Weights of a small mixture-of-experts language model, trained from scratch on English Wikipedia: a sigmoid router, 6957 steps.
Below are experts of layer 17 (counted from 0) of a mixture-of-experts language model. Rows are named up (a neuron's input weights, with its number), down (a neuron's output weights, with its number) and show model dimensions 256-319. Each number is 128 + 32 x the weight over its row's rms, rounded and kept within 0 to 255.
Before each expert's rows: "comes before" lists some tokens at least twice as common just after its tokens as in all text. This comes from a sample of Wikipedia text that the model never trained on. Tokens count by the router's weight.

# expert 4
comes before: "\n", " The", " the", " He", " In", " It"
up0 [129 127 103 117 122  70 199 114 107  88 153 124 186 155 144 126 118 114  99 170  95  99 168 175  37 187 126 133 135 159 201 160 132 134 152 113 128 172 126 103 137 125 129 113  83 129 178 131  79 135  79 205 133  92 167 119 131  97  82  70  93  93 124 190]
down0 [109 156 125 118 103 124 160 133 136 180 169 109 163 102 151  92 130  88  98 134 144 111 138 127 135 173  85  82 136 143 169  84 143 114 107 116 170 122 107 119 111 121 101  84 134  86 152 114 136 125 192 116 104  58 103 135 140  97 141 114 141 128  99 219]
up1 [159 139 144 156 136  49 155  97 108 108  92 103 113 111 122 143 150 120 124 108  92 150 120 153 126 148 101 137 104 106  63 113 139 192 128 117 131 125 125 115 152 114 123 177 112 179 104 106  79 142 166 166 183 119 129 119 132 171 126 109 116 108  98 136]
down1 [104 183 157 141  84 198 100 115  91 160 141  67 117 143 181 110 127 108 112 104 153 118 159  99 157 121 103 140 112  33 117  85  83 140 129 103 105 130 130 129  99 159 181 189 100 120  85 162 156 139 137  65 151  97 166 171 175  82 146 128 118  97 168  86]
up2 [ 99 159 103  81 135  87  99 118 122 127 105 143  86 131 149 145  80 161 126 134 129 123 116  99 130 103 111 131 176 139 138  90 155  79 128 154 139 164 112 114 125 140  48 209 134  79 130 101 131 104  88 130 139 176 127  74 112  78  76 127  70 120  83 127]
down2 [124 158 115 178 112 122 141 255 123 114 128 116 103  87 136 105 133  92 146 143 126 132 192 190 165 157  71 149  96 119 125 145 147  95 159 138 120 139  93 132 136 182 114  90 120 181 109  83 129 146 142 133  98  97  94 204 129 134 105  89 155 139  75 115]
up3 [171 133  75 118 187  91 143 142 111 118 134 124 101 142 179 150 105 179 120 160 142  94  93 113  97 131 149 119 157 170 150 148 132 104  94 162  70 101  70 180 139  97 115 138 174  91 103 105  67  72 107 125 146 136 113 130 180 106 124 142 126 117 173 141]
down3 [ 86  99 149 124 149  71 122 111 130 159 134 120 136 118 150 111 133 130 132  98 101 128 130  98 131  98 146 100 190 112 131 132 188 141 158 104  67 152  88 106 130 132 135 158 131 125 137 189 138 172 184 147 130 152 123 120  83 176  56 175 175 121 190 122]
up4 [156 102 135 168 152 108 182 124 185 100 110 155 142 142 136 160 138 102 123 133 107 121  89 163 134 163 179 183 142 103 152 126 128 164  97 112 165 197 135 137 142  90  64 108  90 101 161 149  77 134 143 184 141 156 118  67  85 123 119 144 153 172 100 161]
down4 [ 71 133 149 142 108 120 100 129  89 144 159 145 194 196 168 135  67 172  92 191 136 138 162 116 130  62 145 126  64 137 177 138 184  86 126  93 173 149  94 122 138 140  95  74 137 101 136 129  89 147 166 154  69 129 128  75 156 159 103  97 193 178 103 152]

# expert 14
comes before: ",", ".", " of", " in", " and", " ("
up0 [143 157 110 119 129 124  75 104 159 128  90 163  85 147  83 127 174 125 141 110 152 100 124 117 164 137  65 160 160 125 117 144 217 158 127 125 145  95 144 106 136  88 153  90 114 142 110  85 140 146 165 101 131  97 113  86 145 131 123 159 145 117 142  87]
down0 [ 98 130  98 146  98  79  81 113 114 154 109 110  95 117 164 126 114  67 157 128 152  96 111 108 132 133 115 157 143 199 130 155  66  93 166 131 107 156 120 102 131  93  74 116 141 147 169 106 123 161 154 203 139 114 131 150 119 103 174 117  79 110 134 170]
up1 [111  86 143 116 168 126 123 156 156 155  88 141 123 160 107 133 146 110 139 118 104 112 106 114 118 144 138 111 151  92 155 137 230 118  66 182 147 132 103 171  64 126 105 160  92 122  84 125 102 164 154 175 116  94 126 143 138 135 173 172 152 103 168 161]
down1 [152 157 145 148 170  82 160 106 130  78 121 131 205 115 126 147  50 127  97 162 136 102  88 115 133 108 148 118 143  88 184 134 134 109 200 118 112 157 150 134 177 150  98 103 114  90 118 128 137 144 108 136 101 124 101 219 132 111 103 113 188 135 126 151]
up2 [132 148 140 102  92 126 124 132 138 132 103 144 123 153 136 134 123 140  53 118 147 107 106 115 109 108 115 147 155  81 108 142 132  96 150 113 120 142  72 118  93 135 157 120 101 107  74 130 102 142  83 142 146 150 190 139 134 175 107 130 138 107 160  87]
down2 [ 96 162 165 138 101  99 131 133 128 132  80 131  52 152 155  94 119 117  69 182  95 128 154 149 138 152  52 121  88 104  84 206 128  98 133  82 113 194 149  68 134 150  97 105 116 168  55 110 169 136 144 189 146 103 153 196  83 125 187 129 161  86  93 171]
up3 [159 124  82 100 111 165 100 120 127 162 114 159  95 164  93 133 108 124 116 105 129 125 147  70 157  90 103 125 110 144 138 179 146 121 113 118 162 159 113 108 156 132  86 113 136  64 113  79 116 158 111 100  64 188 166  98 140 148 112 142  97 152 118 158]
down3 [119 129 115 123 129  80 127 123 159 153 154 136 147 103 135 111 203 102 130 113 139  30 138 177 147  82 108 154 113 166  66 142 137 132 130 123  49 175 150 130 121 114 137 170 109 133 174 150 173 129 104 156 191 131  78 142  98  83 197  97 130 108 118 178]
up4 [199 102  89 111 191  67 173 113  70 165  88 128  86 141 166 128 152  94 134 161 193 155 171 130 138 134 139 126 140  91 153 115 114 113 137 157 122 178 109 112  78 125 101 114 113 140  98  90  64  85 181 110 110 157 137 144  74 175 148 170 114  71 139  68]
down4 [124 161 129 223 136 146 136 123 161 128  73  75 113 155 146 102 132 144 122 131 143 109 130 110 132  81 148 123 140 172 149 140 175 127 129 139  93 136  75 161 109  75 162  92  99 106 165 185 150 180 200  75 159  78 148  83  85 137 137 132 112 179  89 122]

# expert 9
comes before: "0", "9", "-", "8", "4", "am"
up0 [108 142 165  87 132 152 118 130 166 103 134 186 122  95 108  91  96 101 147 104 114 124 135 166 124 160 145 165 167 147 129 111 127 134 105  96 114 100 193 131 172 155 131 147 132 181 118 113 111 177  99 169 132 109 114 116 117  74 105 143 109  92 105 159]
down0 [144 149 179 115  94 141  92 100 116 163 184 107 191  30 140 143 107 143 165 119 118 161 174 170 102 150 175 107  91 142  82 179 153 160 163  88 186 126 132 112 146  90 151 180  96 119 166 123 160 161 130 148 131 120 142  74 141 157 151 114 111 181 121 111]
up1 [116 146 144  92 151  95 110 108 119 104 101 189 142 176 149 152 151 104 144 101 153 113 148 136 113  76 101 122 136 149 154  93 164 128 120 107 140 131 146 156 118  95 130 121 135 179 101 156 159 135 121 168 133 164 188 124 148 151 115 183  95  99  59 140]
down1 [148 155 201 104 187  99 103 123 175 133 142 178 145 143 116 123  78  92 120 130 154 113 117 147  95 139  96 143 136 160  66 164 124 132 153 141 168  87  93  95 103  85 174 113 154  98 126 124 135 157  96 101 106 158  98 140 165 117 165 108 122 118  83 112]
up2 [161 100 164 130 127 155 127 119 133 131  56 154 116 123 120 168 117 124 150 142 119  71  71 174 112 129 131 112 160  92 104 129 166 163  73 103  94 114 148 122 154 116 129  93 132 164  53 131 108 159 146 140 128 188 167  95 137 144  65 151 103 166  42 108]
down2 [122 152 189 138 138 179 141  96 107 122 120 142 101 129 142 107 135  71  98 109 168 121 109 135 104 165  91 176 114 101 161  98 131 187 153 178 107  92 146 104 180 150 140 123 139 104 123  99 105 110  91 116 126 185 122 127 181  68  79 138 154 112 111 165]
up3 [110 150 106  53 130 110 145 119 116 129 132 163 153 198  92 131 121 103 161 112 136  55 140  81 135 220  73 217 124 190 199 153 168 103 105  70 119 112  89 155 118 140 124 113 163 100 173 131  98 194 177 166 131  92 137  99 134 183 126 112 100  92  91 137]
down3 [171  90 118 154  95 155 128 132 160  96 136 163 189 119 116 126 125 148 117 162  85  76 164 164 112 109 134 131 152 107 130 152 149 151 168  72 171 101 135 159 145  89 101  86 122 121 123 135 172 167 140 128 133 136 104  62  92 145  84 126 146 132 113  62]
up4 [158 113 162 135 169 101 128 140  88  93 177 117 113 125 138 105 125 127 138 167 112 113 106 130 123 114 102 114  97  78 144  76 128 156 126 116 106 107 133 125 125 123 158 143 171 107 134 124 142 147 158 120 187 120  81 112 138 106 126 107 143 105  46 117]
down4 [ 73 157 123  89 140 129 131 207 115 168 140 142  50 120 135 184 121 157  93 177 179 214 131  85 130 143 137 122 136 150 143  98 126 195 172 116  74 124 137 113 109  81 106  89 176 123 127 196 131 148 133 122 158 160  96  94 138  89 103 161 115 100 156 136]

# expert 13
comes before: "0", "1", "|", "p", "en", "it"
up0 [119 117  88 125 131 168  76 115 158 169 122 142  28 160 155 129 139 196 215 128 103 145 131 113 131 155 111 125 217 151 134 134 150  55 188 150  80 140 127  85  97 138 187 105 159 117 121 154 154 108 110 132 176 164 114  55 222 102 133 128 175 149 113 124]
down0 [180 144 167 135 135 125 139  92 112 171 135 157 113  76 102 164 119 134 117  96  75 144 119 110 119 167 155 135 143 165 182 121 109 163 106 163 157 145 111 133 186  84 148 159 110 156 133 168  98 122 146  87  95 164  48 132 115 156 172 118  64 203 158 112]
up1 [156  62 130 174 155 142 149 100 101 126  73 200 135 139 170 158  94 233 100 176 122 132 138 112  85 101 120 142 134  78 181  87 137 132 191 185  94 168 116 142  94 118  91  97 111 106 134 131 136 106 189  80 158 202 132 101 113 117 163 114 172 129 114  93]
down1 [141 173 145 109 154 131 120  87 127 121 113 140 173  25  73 125 117  66 120 183 189 134 147  65 131 119 129 130 113 139 174  82 106 102 126 134 172 122  96 137 139 118 142 157 151  88 136 164 131 116 133 145 110  79 118 138 144  94  85 117 114 192 142 124]
up2 [113 117 146 125 126 126 142 105 175 113 105 208 113  66 118 135 193 117  86  64 113 129 117 102  76 169 112 132 146 121 113 114 209 126 149  58 114 137 144 114 107 121 102 107 124 170 123 127 146 179 102 134 118 163 200 113  91 143 101 129 192 127 127  98]
down2 [139 153 109 147 146 122 129  95 137 133 192 142 114 114 160 158 151 185 125 133 160 133 115 127 109 140 179 117 144 172 190 149 170  69 100 120 139 119 144  61  96 118 121 134 158 118 130 166  91 154  90 147 185 240 193 131 191 124 136 146  88  95 132 103]
up3 [146 115 189 172 134 140 141 173 139 159 140 175 117 114 107 132 138 138 145 150 153 111 145 124 174 111 105 180 140 135  96 140 164 140 106 103 128 131 134  92 123 213 150 120 127 129 127 106 131 137   0 128 191 170 121  97  94 137  97 147  96 125 134 123]
down3 [157 100 153 149 186 141 103 127  68 128 161 146  85 128  99 171 136 116 114  90 132 214 145 151  92 173 137 105 132 100  63 127 147 111 135 150 119 162  68 127 128  87 106 121 114 121 197 148 159 146 112 147 170 169 169 152 146 141 118 162 114 173 170 120]
up4 [185  76 126 143 125 127 108 139  68 163 202 154 120  76 139 117 110 192 108 130 107 111 124 146 126 134 104 163 147  64 137 140  77 157  70 131 102 127  87 130  93 110 152  95 139 102 151  91 162 102 150 185 154  95 170  54 140 105 116 117 126 143 135  36]
down4 [117 157 119 107 183 123 101 126 178 188 105 148 137 107 155 131 114  91 118 180 161 129 148 174 111 139 130  64 107 115 137 178 111 133 122  78  96 153 113  82 169 163 124 139 182 164 136 160 141  64 123 105 142 151 104 143 143  98 147 199 161 119 142 106]

# expert 3
comes before: "|", "1", "8", "9", "7", "6"
up0 [188 162  82 134  81 171 167 167 120  84 142 160  40 100 125  99 125 122  80 107 178 138 113 217 149  87 140 180 159 109 151 114 128 126 108 179 127 196 145 111  92 134 176 114 138 126  88 120 119 169  38 104 114 164 137 107 130 149  61 139 109 187 100 116]
down0 [127 116 111  88 150 148  99 113 139 164 122 117 135  81  79 172 130 140 131 139 175 137 125 126 131 130 136 134 153 119  85 103 118 167  95 117 151 143 117 180 120  93 153  93 196 106 115  75  87 182  70 136 188  95 103 164  89 102 164 117 114 155 171  93]
up1 [121  94  94 128 116 155 161  93 164 103 102 152 151 105 188 153 117 132 120 124 113 118 123 155 200 131 101 125 111  87 110 142 160 108 165  86 130 134 119 184 154 129 101 193 112  70  96 142 136 142  64 180 154 168 107 113 105 177 139  92 143 126 122  66]
down1 [188  99 107 135 157 118 126 158 145  55 134 172  99 182 137 151 180 174 136 120 101 121 132 111 108 133 124 129 150 158  83 160 195 178  77  92 106 109 162 205  96 174 190 116 137 176  78 133 103  72 162 146  90  79  92 151 154 165 193 126 154  95 140 143]
up2 [154 137  76 148 127 144 140 153 105 131 109 150 182 123 140 164 153 145 120 110 104 104  88  84 111 164 168 166 129  89 162 120 106 132  81 130  28 169 171 166 150  65 121 106 117 102 183 148 115 146  67 118 105 133 159 113 129 115  88  50 148 147  68 143]
down2 [153 141  90 146  78 194 114 132 129 157 180 189 130 120 110 189 102 102 160  98 141 134 107 116  93 129  82 124 174 109 108 174  83 102  30  87 130 122 110 110 174 145 137  98 154 165 131 155  77  82 149 160  99 125  82  99 145 123 171 140 118 137 133 134]
up3 [131 131  80 148 148 139 141 187 113 168 143 126  78 160 216 143 114 116 154 141 129 147 118 143  91 122 152  90 137 127 137 101 184 115 157 163  67 159 138 121  95 149  92 149 107 120 139 134  76 102 142  83 146 144 120  99 143 182  81 158 140 171 161 103]
down3 [104 109 135  83 100 146  92 137 145 156  79 163  62 117 131 159 133 151  66 128  96 119 119  89 153  72 127  77 115 122 133 145 141 152 115 120 134 141  83 181 140 144 115  68  60 111 108 117 119 118 130 131 149  71 117 109 173 145 133 120  84 111 123 106]
up4 [164 131 105  76  55 161 142 117 152 130  72 141 142 160 219 167  82 159 129 162 102 140 101 146  84  99 130 150 151  73  78 102 183 103 127 101 104 155 180 151 158 132  96 112 135 106 142 151 108 154  75 101 145 164 122 137 135 102 116  79  97 206 150 125]
down4 [194  86  71 140 180 143 139 119 174 171 164 125  78  81 122 132 116 115 142 151 113 190 155 167 128 189 116 117  97 147 173 194 105 106 151 156 120 117 145 108 147 149  34 146  78 167  98 109  96 100 113 130 109 167 160 156 113 131 138 113  97 149 149 157]

# expert 0
comes before: "\n", "s", " in", " and", " to", " for"
up0 [127  78  23  91 186 108 113 113 176 180  74 144  99 145 150 192  98 149 157 106 143  94 114  87 104 104  77 148 158 109 121 120 125  93 102 137 131  90 192 121 170  56 116 222 113 157 152 134  77 108 128 192 180 197 151 125 139 141  83  76 165  90 106 145]
down0 [104 123 141 157  97  76 166 119 176 208 113 147 133  72  96 170  97 108 160 100 146 161 154 104 122 116 128 175 130 136  97 118 172 123  74  99 103  58 131 142 129 162 209 168 140 137  87  95 124 116 135 156 137 123  92 101 162 101 191 106 167 142 149 141]
up1 [156  60 143 101  94 131  74 147 151  91  68 107  97 113 106 148 121 115 124  82  76 161 150 121 100 109 145 138 130 150 133  70 126 156 136 151 123 167 137 207 118 170  89  84 149 162 156 127  87 142 142 104 150 157 101 134 137 211 162 170 142 113 150 115]
down1 [116 130 154  94 103  79 117  91  51  74 116 144 109 140 126  96 159 148 150 139 141 123 153 129 229 150 137  58 142 153 154 155 183 144 161 151 110  95 126 151  86 127 133 123 151  69  91 125  83 147 138 124  95 130 124 114 141 139 142 128 148 145 181 132]
up2 [117 120 130 125 162 119 160 129  88 165 136 144 173 147 129 192 128 141 111 142 118  94  90 116 141 137 192  56 132 125 122 141 134 179 130 184 153 122 162 165 136 146 193 108 157 182  88 100 104 127 139 163  79 160 118 165 130 104 119 117  55 124 107 141]
down2 [ 82 116 137 111 113 122  99 128  80 199 156  96 114 151  93  74 147 141  83 112 149 154  95 182 110 133 123 152  64 168 141 149 158 169  87 100 174 210 138 156  54  92 145 115 101 126 150 189  71 163 137  95 129 166 121 109 112  71 115 161  99 167 172 151]
up3 [156 111  54 128 135  94 121 114 127 135 114 141 125 150 113 155  94 171 142  87 173 114 152 101 150 138  83 120 144 141 158 105 139 109 121 100 101 123 135 134  92  96 153 210 121 111 142  78  84 101 132 113 139 137 159 142 192 101  61 163 159 129  98 121]
down3 [168 156 132 126 131 184  69  97 180  54 100 134 160 119 107 164 110 122 130  82 134 140 146 176  82 112 110 186  93 183 102 131 104 142  84 116 118  73  93 122  96 185 174 116 153 166 170 109 122  86 128 137 127 137 106 115 153 140 139 155 125 159 118  67]
up4 [112 100 156 188 109 110  89 122 132  88 107 128  84 164 142  72 150 168 157 142 160  96 147 186  50 118  82 145 196  68 119 171 151  95 161 135  94 112 104 184 152 177  99  95 122 152  78  84 158  77 141 139 163 112 168  92 179 112 134 122 133 171  91 114]
down4 [136  99 178 149 167  93  97 164 117  91 122 132 170 160 181 125 109 206  72 130 133 109 118 132 109 124 109  86 101 118 108 164 121 154 124 180 134 150 133  39 104 123 175 144 153 119 118 127 186 134  78  61 111 177 114  91 149 121 111 153 120 137 113 162]

# expert 5
comes before: " ", " the", " and", " which", " with", " but"
up0 [220  80 154 139 140 123 142 129 168 135 127 128 116 123 120 142 148 165 148 170  99  88  88 187 133 110  61 100 107 125 128 114 212 169  88 115  71 108 137 165 123 138  49 120 108 179 108 166 124 189  95 205 165 112  93 157 135 171 148 134 100 115 159 111]
down0 [104  85 132 141  93 160  77 188 126 166 136  86 199 153 140 105 111 126 117 154  99 122 187  87 152 133 118 118 136 175 116 139  70 101 148  88 115 128 152 155 132  73 150 121 152 126  89 187  66 160  83 115 116 208 123 179 121 154 131 196  98 149 110 120]
up1 [150  98 120 111  46 168 142 117 148 109  89 128  50 130 111 101 114 144 137 103 129 144  89 116 127 168 106  92 114 100 135 118 175 102 136 144  94 129 140 133 138 142  62 144 167 104 160 148  87 145  90 165 156 102 159 125 116 115  88 101 118 181 140 115]
down1 [123  92 122 149 139 111  99  80 112 134 125 145 140 123 143 122 128  83 131 106 157 176 156  98  70 102  55 115  61  96  95 157  70 142 138 172 109 174 147 112 163 122  98 119  86 121 141 136 155 141 161 112 142 139 108 109 124  82 168 184 195  96 146 139]
up2 [110 111 101 115  87  93 138 190  88 132 108  99 136 151 126 171 127 156 145 132  92 179 162  82 126 155 161 112  84  86 116 173 131 154 171 188  67 151 118 134 101 121 149 146 127  77  99 153 108 200  94 114 115 166  99 103  68 147 111  85 115 151 131 139]
down2 [ 99 138  81 114  90 191 147 134 167 121 123 143 151  89 156 130 135 156 134 178 156  70 204 171 134 129 130 109 138 128 126 114 157 125 124 107 111 115 172 150  63 108 174 101 131 131 162 118 163  97  98  89 121 111 114 142 131  75 186 130 111 133  80 137]
up3 [142 134 101 127  78 125 172 102 127  78 135 137  52 139 194 150 157 138 123 151  93 118 144 190  95 168  38 141 122 172 105  97 185 143  91 141 128  67 115 124 138 157  91  84 169  90 117 142 142 168 117 165 115 104 163  94  93 158 122 102 150 123 157 116]
down3 [177 114 130 121 146 207  99 135 141 141 144 114 155 176 124 133 134 125 107 107 151 178 139  62 126 119 149 114  53 183  84 133  99 120 103  98 101 123 177 100 143 105 133 181  73  97 105 137 145 156 120 137 160 229 188 105 152 121 178 143 111 124 149 182]
up4 [108  90 130  77  92 105 190 162  73 102 148 126 115 113 129 109 144 172 111 178 128 105 112 119 139 212  73 152  98 156  86 117 193 127  78 133 131 158 128 170 102 146 145 138 162 125 113 139 102 167 112 163 127 139 174  89 130  87 146  87 154 165 158  97]
down4 [120 181 120  77 119 140 101 118  75  91 150  82 164 154 110 130  79  92 149 140 127 107  78 131 169 217 135 143  84 137 112 108 100 117 136  81 128 112  73 140 126  82 134 186  92 140 193 153 147 162 105 110 104 161 156  88 139 140 117 134  86 137 151 111]

# expert 1
comes before: "2", "1", "3", "-", "4", "5"
up0 [ 66  79 139 123 159 115  76 183 186 173 130 152 121 118 134 117 177 135 118 180 156 139  97 170 122 109  92 143 169 109 154 143 110 103 120 156 159 139 159  70 115 106 143 138 112  85 202 163 137 161 182 149 121 124 176  77  98  89 110 164 112 135 165 121]
down0 [112 146  74  82  73 117 100 152 150 124 118 115  84 145 107 124 131 156  87 173 144 192 113  65 165 103  92 102  50 134  96 180  78  87  99 168 166 110 143  73  93  81 129  73 133 125 105 158 115  94 127 199 109  70 143 136 151 102 135 173 142 191 195 148]
up1 [132  87  98  65  83 138 158 124 131 162  87 162  90  72 129 150  74 187 193 106 187 132 145  73 126 101 119 142 166  91  83 120 127 116 123 133  62 117 168 107 107 154 158 153  87 115 140 107  85 150 100 179 101 140  96  90 105 100 152 157 149 140 137 143]
down1 [117 200 169 184 137 189 135 132 111 125 120  99 143 165  94 152 205 128 115 117 103 130  78 151 177 126 141 120 126 100 176 119 138 137 163 160  87 136 142 177 136 126 144 137 154 165 133 149 161 167  90 129 138  81 141  85 140  54 186 128 113 166 143 109]
up2 [166 184  43 169 144  94 197 129 142 124 125 138 171  90  83  93 122 179  91 128 177  77 128 102 121 122  92 153 176 159 137 109 118  94  93 175 149 120 132 140 118 116 160 110 128 142  72  54 107  94 137 132 165 118 200 152 118  83  65  94 147 123 139 115]
down2 [ 89 153 141 147  93 101 149 150  81  93  77 155 144 173 161 107 101 103  87 197 179 163  78 153 106  36 153 124 161 117 100 144  76  98  99 173 107 123 104  98 147 131  91 121 123  88 178 158 145 106 139 178 136 129  66 154 150 111 182 168 114 140 158 158]
up3 [178 123 134 101 108 102 141 150 178 197 121 138 102 113 174 160 197 152 112 147 118 144 140 103  98 150 141 152 106 138 109 155 158 148  73 173 170 104 117 168 140 154 148 110 143 168  94 132  95 136 135 127 139 153  98  78 111 159 107 158 138 113 117 146]
down3 [119  87 193 151 135 173 165 139 112 170 177 143 152 113  94 147 147 154 120 133 110 106 107  97 156 136 141 159  80 130 117 156 117 145 122  65 105 109 109 100  59 119  52 128 125 147 110  99 167  90 136  62 125 120 154 202 167 169 109 101 113  71 115 184]
up4 [197  87 160 162 178 156 146 123 109  90 154 144  86 118 106  82 108 125 169 122 140 115 127 172 112 126 137 148 114 180 144 167 119 118  74 109 126 122  79 159  73  81  86 174 103 128  84  85 100 123 159 144 107 109 165 102 153 140 132 140 150 153 140 104]
down4 [153 170 207 124 139  97  58 122 152 140  71 104 185 122  94 103 163 107 146 109 105 109  52 138 186 135 188  92 133 114  31 175  75 104 151 104 150  95 134 101 121 163 181 204 126 152 130  60  45 156 157 183 101  97 133 105 171 128  82 151 132 113  88 113]

# expert 10
comes before: " ", "%", " was", " +", " is", "°"
up0 [ 72 178 107 124  99 148 121 175 137  72 138 159 131 126 128 167 125  92 152 111 120  99 163 111 106 107 103 139 155 165 117  72 176 154 132 203 117 130 114 122 123  80 125 148 130 136 100 126 148 152 145 133 178 132 138  86 144 152 116 147 106 113  71 130]
down0 [149 125 201  86 170 106 147 103  65 158 149 115 140 144  70 125 142 114  85 173 143  54 130  90 151 148 170  91 134  99 127 121  92 143 125 160 170 140  87  96 116 127 142  76  89 142 121 137  97 144  79 151 115 135 132 174  95  86 131 170  43  94 136 104]
up1 [142 166 160 108 123  97 175 198  80 143 113 140 154 132 136 143 118 104  60 139  92 130 118 119 129 216 153 118 166 165 125 132 136 155 150 109  95  91 125 149 110 146 169 114 163 166 167 146 125 159 170 102 131 143 154  59  68 136 150  86 134 123 108 177]
down1 [118 143 155 151 148 122 100  60  98 133 120 129 122 149 112 106 125 114 105 133 109 160 129 155  91 125 131 110 219 195 126 116 177 159  87 123  59  98 108 211 120 198 155 149 118 125 108 140 101 184 167 133  75  74  91 157 156  87  91 126 116 140 119 124]
up2 [185 121 157 110 115 142 204 143  68 124 148 214 159  49 165 154 129 118  89  53 125 128  98 147 102 122 106 158 115 128 117 101 129 172 157 162  95 135 101 145  71 133 128 135  97 136  94 163 100 125 197 140  92 117 150 124 148 117  94  74 145 118 128 173]
down2 [147 116  76 146 133 141 148 136 168 115 112 144 111 187 108 120 129 146 114 203 116 141 177 117 115 150  94  43  78 120 152 131 139 126 119 162 186 178 198  63 103  86 111 100 113 117  98  80 126 106 175 121 141 105 137 167  93 109 191 124 121 126 103 130]
up3 [158  91 147 184 109 129 154 170 169 102 142 167 116  55 122 178 120 127 116 169 146 133 135  88 141 130  75 124 143  76 121 153 131 134 209 133  62  84 131 139 160 192 156  93 120  85 138 140 105 118 120 131 145 138 173  91 188 131 143  83 164 169 127  72]
down3 [149 152 150 112  50 125 109 104 180 109 149 123 145 146 131 113 124 116 137 134 151 117 167 133 143  74 164 117  61 152 115 114 105 137  97  80 167 122 120 152 126  25 125 166  96 123 106 167 163  91  84 114 113 127 168 147  95 171 149 136 105 121  95  98]
up4 [176  81 120 176 139 105 162  91 155 130 113 162 157 135 203 131  73 131 134 106 113  77 119 127 100 111  91 166 138  49  92 116 119  98 149 139 116 114 120 156 198 155 113 110  37 153 122 143 118 153 160 125  79 154 181  85 162 142 132 107  98 151 107 162]
down4 [111 136 123 164 116 124 114  84  97 117  97 129 140 153 156 168 134  87 144 179 177 140  94 139 182 115 198  86  98  93 166 134 144 104 175 189 148 164 136 188 130 162 151 132 126 134 153  94 128 169 134 147 145 117 106 130  81 173  81 169 141 122 154 128]